config.toml
n_layer = 14
d_model = 128
n_experts = 256
experts_per_token = 4
d_expert = 64
d_shared_expert = 0
activation = "squared_relu"
moe_layers = [0, 1, 2, 3, 4, 5, 6, 7, 8, 9, 10, 11, 12, 13]
router_score = "softmax"
normalize_top_k = true
routed_scale = 2.0
balance_loss = 0.0147
balance_bias = false
router_bias = true
init_std_router = 0.0151
lr_router = 0.000812
n_head = 4
n_kv_head = 4
head_dim = 32
vocab_size = 4096
norm = "layernorm"
norm_place = "pre"
norm_eps = 1e-06
positions = "rope"
rope_base = 40300.0
rope_fraction = 0.5
qk_norm = false
attn_scale = 0.177
tie_embeddings = true
parallel_block = false
init = "trunc"
init_std_qkv = 0.0442
init_std_o = 0.0442
init_std_up = 0.0442
init_std_down = 0.0
optimizer = "soap_variant"
lr = 0.00508
beta1 = 0.95
beta2 = 0.95
weight_decay = 0.082
lr_head = 0.0132
grad_clip = 1.0
warmup_steps = 200
schedule = "wsd"
decay_fraction = 0.841
decay_shape = "linear"
final_lr_fraction = 0.0
batch_tokens = 131072
seq_len = 512
doc_mask = true
train_tokens = 684500000
steps = 5223
dataset = "wikipedia_en"
Below are experts of layer 8 (counted from 0) of a mixture-of-experts language model. Rows are named up (a neuron's input weights, with its number) and show model dimensions 0-127. Each number is 128 + 24 x the weight over its row's rms, rounded and kept within 0 to 255.
Before each expert's rows: "comes after" lists some tokens at least twice as common just before its tokens as in all text; "gets" lists some tokens that make up at least twice as much of what it gets as of all text. This comes from a sample of Wikipedia text that the model never trained on. Tokens count by the router's weight.

# expert 87
comes after: " G", " L", " H", " g", "G", " D"
gets: "et", "it", "ot", "at", " \"", " Art"
up0 [126 167 155 115 123 133 127 114 121 108 132 181 157 163 119 140 112 106 100  84 111 131 169  95 125 111 183 127 163 107  98 112 145 122 116 139 149 158 128  98 150 115 139  98 135 106 137 147 146 144 114  77 144 142 115 163 113 130 127 150 122 158 120 117 156 110 142 152 121 179 120 156 143 122 105 111 128 133 159 102 143 127 118 129 158 149  95  66 139  94 149 104 112 184  61 138 129  89 142 103 138 146 151 115 153 126 151 115  93 116 128 138 123  89 145  94  82 116 118 123 132 105 155  93 141 153 119 138]

# expert 7
comes after: " ", "g", "ag", "og", "u", "ig"
gets: "ain", "4", "1", "ion", "one", "ite"
up17 [111 121 126  84 105 140 124 141 134 109 109 192 134 149 126  90 129 114 105 139  94  94 140 128 130 120 126 104 134  97 117 158 111 113 126 129 119 106 112 138 139 101  99 157 105 102 153 139 140 113 168 169 124  97 151 138 134 175  81 176 147 151 171  77 133 101 140  88 131 166 143 115 132 133 182  93  82 135 183 126 149 146 100 149 111 139 156 123 137 134 139 118 107 138 141 124 137 157 103 107 122 142 127 101 107 149 122 133 135 134 135 127 123  99 123 142 118  72  99 112 122 130 141 118 142 200  98 151]

# expert 180
comes after: " |", ",", " in", " on", ":", " New"
gets: " March", " October", " January", " April", " September", " November"
up0 [139 185 103 150  79 119 107 147 161 118 165 103  99 131 190 104 117  80  91 146 148  93 149 158 169 146 150 138 178 133  99 142 147 138 152 132 160 124 154 163 115 135 114 124 123 109 103 116 125 145 110 118 143 132 132 123 121 117 128 126 149 142 122 119 121 135 112 133 140 150 139 113 134  91 138 108 105 158 144 179 104 140 109 115 114 111 123 121 138 140 138 103 109 157 138 117 127 140 141 104 117 124 146 170  74 113 117  92 134 174 125 121 137 143 162 181 119 186 144 160 119  76 156 159 139 162 125 138]

# expert 179
comes after: " the", " a", " The", " his", "'s", " their"
gets: " first", "th", " second", " new", " this", " third"
up0 [114 131 100 134  88 133 107 169 147 109 145  70 107  49 112 157 135 131 115 144  70 133 100 111 128 117 141 132 115 163 104  91 127 104 139 118 153 152 123 119 110 132 143 141 157 148 140 117  97 107 118 132 108 125 105 154 119 118 136 128 107 122 129 105 145 117 107 120 131  85 115 134 106 136 121 143 128 133 104 140 135 131 167 166 156 161 120 167 166 136 156 122 110 179 133 143 152 139 121  92 131 113  92 165 164 146 130 113 154 117 105 163 103  80  69 109  97 175 162 132 136 120 104 124 125  90 118 124]

# expert 255
comes after: " known", " served", ",", "ed", ")", " to"
gets: " as", " became", " was", " by", " be", " As"
up0 [166 146 117 137  97 108 129 104 126 154 131 148 135 166 136 103  96 129 123 117 143 158 143 136 160  93  75 143 153 152 142 143 120 145  60 100 115 114 118 115 145 116 144 126 124 163 163 159 122  98 141 147 183  85  73 147 113 134 160 118 144 100 148 158 122 109 130 140 126  56  98 122 130 175 110 127  96  89  86 103 138 155 158 131 156 179  98 136 126 154 142 117 112 126 142 152 139 165 124 125 121 115  99 128 138 140 102 143 101 140 144 134 100 147 116 168 140 101 149 142 136 107 136 137 126 119 104 139]

# expert 246
comes after: " R", " r", " |\n", "R", "r", " N"
gets: "|", "ash", "ase", "',", "ace", "ade"
up0 [136 116 128 114  70 120 152  97 126 139 190 128 114 149 143 113 155  98 122 152 131 128 142 139 107 120 147 130 105 148 108 145 154 121 142 134 122 106 164  74 127 117  96 148 142 113 144 105 121 124 132 118 160 133 118 152 117 122 159 170 137  85 165 133 106  95 141 110 130 128 110  99 151 120 130 147 100 109 110 153 130 166  94 106 130 163 146 173 117 115  78 107 143 131  91 158 179 108 176 100 120 136 138 178  59 114 124 101 135 165  93 163 135 125 126 151 119 106 143 144 141 112 141 134 170 130 133 155]

# expert 48
comes after: " (", " \"", " the", "===", " =\n\n", "-"
gets: " U", " N", "B", " B", " C", "S"
up0 [104 191 121 145 112 120 155 149 156 121 142 133 136 122 106  92 115 175 108 181 167 167 119 120 120 125 126 141 156 135 118 164 150 157 131  93 163 153 161  94 112 134  98 122 141 132 126 132 115 123 118 154 162 137 152 160 129 126 136 157 123 126 139 153 151 131 150 148 119  95 102 115 106  94  92  91  93 129 128 123 130 132  95  80 167 109 150  96 132 148 135  85 110 111 135 128 123 142 110 144 132 143 134 142 118  88 121 117 151 108 106 151  83 145  60 110 149 145 136  71 170 121  97 123  89 114 117 121]

# expert 219
comes after: " the", " United", ",", ".S", "),", " of"
gets: "ian", " American", "ish", " French", " British", " English"
up0 [119 115 123  84 120 128 137 158 119 155 114 110  81 124 164 133 137  85 146 117 117  81 123  98 154 138 128 130 128 134 152  77 103 169 101 144 129 157 152  96  95 138 118 111 116  64 154  98 108 128 117 154 113 134 150 129 152 139 109 152 159 132 150 119 161 123 142 138 137 100 141 154 148 126 107  92 100 176 145  72 125 141 140 146 154 123  94 118 144  76 132 116 105 142  78 103 153  98 133 121 112 130 120 114 136  87  91 170 145 151 118 146 122 113 121  69 160 122 116 140 154 116 162 147 138 152 131 133]

# expert 102
comes after: " It", " it", ")", " which", " he", " He"
gets: " was", " is", " are", " were", " has", " had"
up0 [148 183 100 176 116 105 116 147 114 113 140 116  98 102 160 172 121 146  87 155 134 150 147 145 118 119 132 125 126 109 135  82 167 117 139 142 147 105 123 154 146 145 173 113 170 102 103 140 110 133 156 104 134 109 132 120 104 123 143 129 115 139  79 128 164 119 113 113 139 102 149 122 114 155 150 113 183 144 141 154 132  84 101 149 125 179 146 127 121 174 130 133  71 158 109 128 158 164 100 126 140 112 112  88 163 157 136 105 124 130 146 153 141 146 126 144 117  88  96 140 142 111  86 169 110 152 135 127]

# expert 161
comes after: " of", " in", " for", " at", " with", " to"
gets: " the", " his", "'s", " their", " her", " its"
up0 [129 163  84 143 127 125 122 152 119 152 154 110 147 134  99 121 121 154 105 106 126 113  87 135  85 134 137 133 114 144 128 122 119 173 140 120 187 133 125 127 162 118  89  93 113 116 114 112 121 116 117 118 158 129 100 137 147 110 121 111 151  50 148 120  86 158 122 135 118 117 146 139 101 147 142 123 153 186 122 116 115 136 151  78 119 137 123 114 111  93 128 155 148 152 193 189 158 125 106  97 138 139 122 114 115 134 143 177 144 104 170 156 108  86 132 128 119 139 135  84 136 127  91 149 114 118 129 107]